python train.py --routed_scale=1.0 --norm_place="pre" --parallel_block=false --init_std_down=0.0 --decay_fraction=0.684
Below are experts of layer 8 (counted from 0) of a mixture-of-experts language model. Rows are named router (the router's row for the expert), up (a neuron's input weights, with its number), down (a neuron's output weights, with its number) and show model dimensions 0-255. Each number is 128 + 24 x the weight over its row's rms, rounded and kept within 0 to 255. Numbers have three digits each.
After each expert's rows: "comes before" lists some tokens at least twice as common just after its tokens as in all text; "comes after" lists some tokens at least twice as common just before its tokens as in all text. This comes from a sample of Wikipedia text that the model never trained on. Tokens count by the router's weight.

# expert 4
router:122141133089116110127109135172089134118148124118128180171088145141101136104120111164132125104132168162095112116132104096104119136118140099122109153135109091144156139117086103155100126150113150116105139115152143081096168134126165117163067119140120098176092147156160141170180118144125148141155134131100149120190138167127139131133135103109126113122109118089132126132116179149122139153120138091137112176131129154104099149136141116157115131128120152140159102156159173120140134123133085135097114103148157154093086120108136126149154125094150134142166141157125139151167131136125129146158114105144142134136175118146129126142073118145130137151133150135110107161126087083174096092133155149103125073147080122076138137127141144125136078138099136122107105106099097082141107094141125
up1:124120097152122108116175070160159109125169100082185128135159121097093113129118158140117079093122123123113124123136099110143151085136140157126117152114147125148120146117100153102133115132152121161121168115115098134167187137126088129176151128112148079111165116149153115157077152180159139126133123096147126133144112150113117143078129102154136123134121129137156169133142168133082134122138154144103116134126120117122150133131095117116095109128143122088086123124124125135102103109114093106126141131110104187146129160088137164122109047123114157167119079149105115142124109101167073162110130150148138111147138143091151153123127121148091143139080151138123146158116141114141153079119142145171116125116115130100111157126133130134139081139156088116089134115095133130113117115135121
down1:146129141118055130134125125088137168130118128146134134182122088085092088111118110129128106132164139105113123098121112122113106117121168141117119115143145119189113130120132110126108097148125126138122121181083121122116121120140150147091124148140139168127124144106161134148139102096105138149136101110112129109128148158143140100131122103126128121088145099127126132152130146126139130092140170066095122105125114129147133123124096114131113146123123142176117129114112137113128143165121188127087110106133135119116168183101126113110105114113122077169186125120139141110119159108099130124110149137117120089068160092136144109093133159129175160169153145158144099162136075069120103157130101176122121135126103102112119199111120129126118161103119119100130102156142099084118143124186099
comes before: ")", " |", ".", "′", "N", "E"
comes after: " (", "3", "0", "4", "5", "°"

# expert 13
router:116097096140137148115135080176101169112140149152109101092118125134098116120103127105139133147141141200117132096091116091137132077119105081159125158156144147139158107109171107118162119141140128150112123139109181088080153140139103107165112174079145141092166160168070137082109124115136114118131116098093138113102154105108153105109108069111118129126113157109162102129138124164158141110101141117120139119087098139114141126154125153108101139139150125169107154111161117124097162124134151106119117153125099088141133121133092130069108131115111101134133141151152093169133134137113121150135104127066125137115127118139123140132103130131151144110088120104133085118135121129146147124127104148150162124087111091115147139134084129108168139122148128154132135092139087140147164151175135
up64:137104075086098087138156122078140142172089107091121119141123191140112123132124134158140151108160123137142134173124141087108136147142134112080097095130129074130123154134112144166140139143083118113075111116109140116119082147105145137149130139145152127135124075148153124154103152118136125144086105118079103109148139109107120141115129099133159118171093111094139111155158147136105114111143135173147154187148116097141137071149101125144147106122142138091136141123093134157130101112139118147118156103111131133125127162132111130143107108136173114120093123120136110124105104126151128147130133083130160168159161139152100171125133134119121115143143143132166122143128104151131112122152142188167123115090163143175138130172147122100128092045157120139139109105171140134132112114129157
down64:118110124135142127146116088109092153120157144145119127146153113118106107107112124136160141169111102143136150120124176126129164101135101153111151148120164163152168119133162111128119134137153092120145141125146125099138147159138133107118105066121095167134088083144115156071108137165144105118088078151173102130138112168110116102136091144120150133138120144100130138132132152169133109108147132113120127105142100148113146148117178194123132133166107133150153095100159133141096143183156108114133160124128110124156147095122141092137101116124113125097139163130128135117135150108135121138080099131112154111156092100120117106132133141165123133111176120111114137172155106079151151115125084147168151111166107088088161167193129102106134108171137127155151174134154155158110147150118124
comes before: " the", " a", " was", " he", " and", " is"
comes after: ",", "s", " It", " He", " which", " it"

# expert 14
router:149085145096114080128099145105156124117138086137138160150145128101130152137126116112155115123151152130131162132198146158159154153165116082101102146065114163115123127100122140073111124136094098126157122148129154112132083112119175069096112141144141107140106132104148137166150131165145093101141134134110134143113111150139135150138122141123088101163116108125122145151134092141107112107142080100105159114126153092099127085113152125151118124160122162071085099122163142164123144136100132156158118155140140128074143128117150143135146107147145158135104168125152123087090124125117143128111153140141155125077135130151113140113119125115143099147122111108117129134139124129141146078137155085149109156118180174157142116164102114143089112102164123100133109124139148116142181100099152
up1:087168110100102105148107116127124115139140142105121132142134106112120174141121137077126125102087110166129126143139118109144151109142091138102147172117123136150153135142104129110127124113138077103113119066157167115145157141119156090189116156146142110146115160140105137127143133148164065100158158119171100119145145091114080150119144132136112129128151125120103069131103133122138149153122108110095134097142108108137096100109106104119141092148150121136113104141093125093159134144090104115144123101140095090121114102147103138177098102120109132153114116116137142161130088065114130151143135116140126137101137130125118114112128120142106089110141115165135141170063116151147138129114128168139147121178139130145135139138069173116108108123114126126140060113118130219099124125121124
down1:103176123132136091108138148163092127131112102168153154119115110143103114165107143112095106160127112147091123159129201132155105151102113140129137121110103131130161156158076145102125128156161116125139121219135139146135142133114090101064125085153141080107116146162166124119121159175098107115090124171130113140140112179117151138152117129137102110093147161144173153178163136118125181149131132107123110133128149144101144127161145128118138152075138127135159161162131108127114092143114128110116141144084161139129148130111122132163129109152083140139121113124130156113126142125126137158122120144116127169186114092123120127095135106180119111122116171103146116093146119133168158137130101131108156136114132134098142132106143112099119139129127157138122159185120118173126107125149138
comes before: ":", " |", "==", " ==", " of", "="
comes after: "-", "\n", "==", " |", "|", ":"

# expert 10
router:128091123125139111104087129133131132175131147149141099133087120112159144102137096107117118155130102143124161119152108110129117105100111151099159159101098122141110121117124137096129140170163122122096130112110089115106157144148138094180096169144116115098165062105137132137145144155144082074151141116171123103142131129131157141139134110206081118124143128077132160142122186148139129111124142111077132143097111114120173105130092102143102128140108125114122181151136127138119111141145194128130120153147143111136102111136123091111126149126112112165141166088160131104142162126126123094137114113139118122108114099134137118097171099142153196078100136136122107113090124146127144124120131131124134088137095135127157117114110178100142086080126128124098101121143124154142100130170154
up1:078125113155107179122175120149126136138108143107123137114125125124107086129124195125069122138126147114133123129107110104123150104148130115174128115133143143114135155126064147153159129119090137120157141075114135131102152087133135127143110126119142112131122137116126123167180113112117147149098118126109098106150084144142115132103113127092191146136177117126136119118170128084160169181137121120125105099114140110110172116165113178098115121130166156181158128084133108134178119102132082162163129130106127116130123159132132165136102135114148106117121141128095171160179095125154129153121117149110097140130106139131124130169141149105110120114152107122101129121094165133111127140101130143091119113131110113113100109163155107142134098121126082122188126112149120059151145101149112
down1:086190100140128144138159157120080114166117151168165166154132140128161084137125150098129119169151124162122139107136141174170163102145109139163147142115155122117130116135103139064113130098094127115144137118176098119160111129141110105121081158120146083114099110121089151099122099085112117134111127102151137103148112149143159173161148156102163157142161171142135133078151100129150115132156150149151136122101108116102129142116093130112119125109125181136122164135096100126150121104145094164093145099107097081142154144100142102147104121144141118151134158181170140123110109134153074160093127125131112143153115098164110125132121151111143140163153133135105158115156118127144114161095129128126140096141145106173162130117147145104163155120111094141120139131120128161140135134149158
comes before: "\n", "|", "-", "==", "The", "==="
comes after: "\n", " |", ".", ")", "==", " ="

# expert 11
router:129147122157077143132122117154109120144116157144197100147152089115140148126113111126074134122089169164132163111141129117131150123136110106167162108143131139122107117127139124155157121175086156170073122156079090107105122127116104151151077108102107149138137160140169125106134136135124138124133123108100130117201122096129109111126127078061140099128123109100089126134124114113154128160143122157105146186096099114153157124145117094103140130126134083154116143084080177132111087126141141126112131200141099123090127143139101113084128151150107140140135116136135101154103127128129118132171133151111119138158129113134140160130133132140119125115112141150139126101175118129123129153155118171181108169121137117119122117149110138163133131116119129161143182155102130112124121134180117
up9:099111112132140168143104098099114103121104154120132147143153121143110117141154130141164153117139158119130103157066135116133122104140144130106120139081113118098098143192120111121143155157107132157118174120125130112138119122136151100153136119176128135149128098200133177138098126161162133088146127112097140148114110147148112151117178114138119140145135109174137106120084138127165139154147141126125081094090130124144140141095142168084130124078149122105165119158109124095127101091120111113091179141133121186104120108146156096160146101108099121156103141116129167119145116108117160142135135155162082105151152164159119101173137086135107119110079125141121133141127165111153133125107115104173137145118095168122109100112137087137143089142143122097113142136130102097122070130120111
down9:125203127130118128130102105127119150144105118170112119145139130121133130110111147141134154089103113127143155132165102136128087180145115152101150096156156135127097130116148157160122132168091135120124119147157111149122103144128109132112097112127095117115082124054116139128118133108121181183145109127093082138155143108078111151115115130087128131103100162101097120147183138140121144118136151115114145208102080115124121169112129117161167130098138138169148119114122142126139091092114152140182098133104115124124122120129101140100128177165105116133074075113128105121103100119099122119136134154143170147156142131117147142107139130115141126121115150160122146139157145136124124098121153138106110160104148136146165189100150169135095140094116122116112148125131167114128152144179111
comes before: " ", " \"", " A", " The", " S", " K"
comes after: "\n", ")", "4", "5", "3", "6"

# expert 9
router:148166135093091119108153153132127157109122120054106105157150145134118118071149119123134164133132152110141134130187100142161094082099162106153119100086168162126165127127121116138119139124101110171128161123125182145114106137139160125123091161122124104141115111121107137163138131143156090111110129130166088124176139140091129098131121119090123162119152131132085087152136130086127129147121136135086093138115146129126126162147134181121098133150103112121111129104109093129149130149133143125125114149148129105127149133145158109116104134130160122156155089104177166100121163097166131157094128105078141101130119142130064123137109144097087122127134159118091100133140121140153127151093143122116080099153098152116103099141139113139072105115146137086168106112109139089104118114125112
up1:068125110144133138171126121105143143113116165120141111122122157127140144125133153133125130145096132077148127143137177110138104106153186164122137154137118112121090121138132211110138100067169133119123120105141121139127118124151172136133129131111101101139153143159142182105090042118096132160158126089114129143094110141151106157119155110115091132124135139167132147126108132099125144130117132124171140158150121083124103118138150115092166133131159117115127119127072139117117091140115119124173135150101125133124144112145138135139117122080067117110135182113080142089143132155095143081144160156087144140078123124145115144136103075180138122152131139086149123111126151111132169097116163108122151139113116109143148113131091114123103156141135131135149136134103127146137095155137145
down1:159125129174125161163159131128123098114083123097123152117107110165126125191150120135149184110119084114103122153165114140119152110141111164091126129131112124090126113112114119116177100135155106159108088159161088109157116123116122131124103161177139151129084143128125107114124110138155141123125148130135119110141116158149123147102133092112117089100104124124114148114125082154157152099090102144100149152126129126153152148108144108105122112142132077096153135071114148135103147098136111149144163137137093157149139131083128163093096121176088177121145127129170153179137128111108123083105113123131090112171107156131168125095108136168119118148100119109109119096117125159177159107172120129116125154107132128135141150115139114158139145188138110139157151119109153116091096133105097
comes before: " |", "–", ",", "%", "th", " season"
comes after: "1", "2", "0", "9", " the", "8"

# expert 8
router:100075166088114117143153164093150103113108139137088130095159128119101069102159147135129124158102143139096083134112094168089156160104128139076124158142157143103126110150125145086086146143117133155142132130104142173131112134115126153125175122142129118103092157145100129109135126134088098117114097122131088132107121099146127178136127137169136137172128148122120175149126089170183099122146160130135144099132171096123132144192111094102167142144167167103158083129106129100128157098190147097137153117136129101127155118140156099118142095146112163158139130158104141126111125109105135138117107152146116142099104092159156099137101113107140104125113127107117155158127144116145140141140116113077115127103137117124099124155118146097118159145141123111086145111148139124122140143098155
up1:106097140114147110135145168142117126132123144116175064061101156130162131099173134114149136116136167126112142141117185140133125126148191131152114128115110111119055128115121137085138137113122119114148098143099102146140146136120123076102133144112159122133172172133116165110117130157162081116108138099077119202124124142118095112138119128147135109111096085133092133139091141128083150117129137104106126113117136127101118146134144113141104111093131122089138154096108104161135089099149153130098144097128091121120101189107088149119152112126159148126112122094143139093146133128113108127132122149116138113154128127130141129171158099124121109100126162116140179106088139154124152119127110131126147125127135189133118128122094127134084177118067099115153151103119147148149166117124146
down1:149125121160160135139110110110152155107114151104105125109149140131120130122125088116123121128133140126110121122118104117129178105122135146137127153126119146082164127090125097121178150141151139102096176129141119121128128112140094125164160137089098167076104148086138079143149134136111135122096139130115139119120135132115124160134116125096139128083087148100099143124183091139118165183127108126117134125184138071120131134093087139125135169134171100167130082122132113126071129081126128134105145134139130127087148137162119100110143157134116133128183111176080151116124111126146144166148132115129138094121160109160152115184162139126116108146116092179154139199128073134155168156120071135109130115124160139145144150130116128131152137116120134130119092109146152127133107121138078
comes before: "s", " of", " in", "ing", "ed", "."
comes after: " the", " a", " was", " his", " and", " The"

# expert 0
router:139147134174120112140148061130150125123113098187126138096095129117129096144160140148140126132143102087166109175135121130108141119086116110133141135135139080133128105146156163151120071118113113169101161075169179127118133128099131165161107188121149114122141136166117122131094120142148117095149128102071106116137129094101106130148114156097114156130157136124110081095148185123118087083066158095146138174108124160168136136131141134138154124160136135127112168153116137105151104128143126107169101141103186146116154166141095151106134121127135139112100132091147155141104138169114062145127160124147123089106150132096149159135131128125142132137153134126132121118132108127158124139129124120126155154100155102134119118122153118108116132100128128113151116108109136123106150107089085
up9:133138109083141103175121135116148145134112174144134140124119113155137153155117145155137161148125116092118120134124168123115103173166181126148130130084138097139089129124137111130137154093118081127125098159131142126133134155151191118141151131161109139094133138135096163114155098109162123141132129096132155158109144147156121138101191138143083110189153122133125164118120120125089147135125135148159114105111110129138066125117088122099134156120103097136107093155100096140099135144087127118143172132133134115138123103147128129168120088087117093130125168108131134085127122148105115080169111086101133132129125147190109108155117079161139101146080128116107141106134154122142144133142118119161132161126138108110131066122113126131142072093103137145163110133138091115191133120130127
down9:138142068153114129118135112133072099120101108115122152079140133123098130127142146143128080129150158163166113188078118137131062138130122126156155114105156089115126125126098132151178150108155126122112112079108168119134095112172103149122139135105126120115115126124125146169119135130161125120079135151141132105187122141152105136114143106114127162103142134114163132122129136096110101182120134161169139133140145137128147120114133105098129130130099150161104140098112149153146097149052155166134114159112160148137130139098143144079138105136098136136135128111083148123152115147085156152118152133160090165119157082139100098133153107116101115098102147166156117151137105143119114166087119139112110122111120124114089161117149155109149145099091139109147117120096117144119142131157187
comes before: "0", "9", "8", "4", "3", "5"
comes after: " ", "–", " (", "0", "9", "′"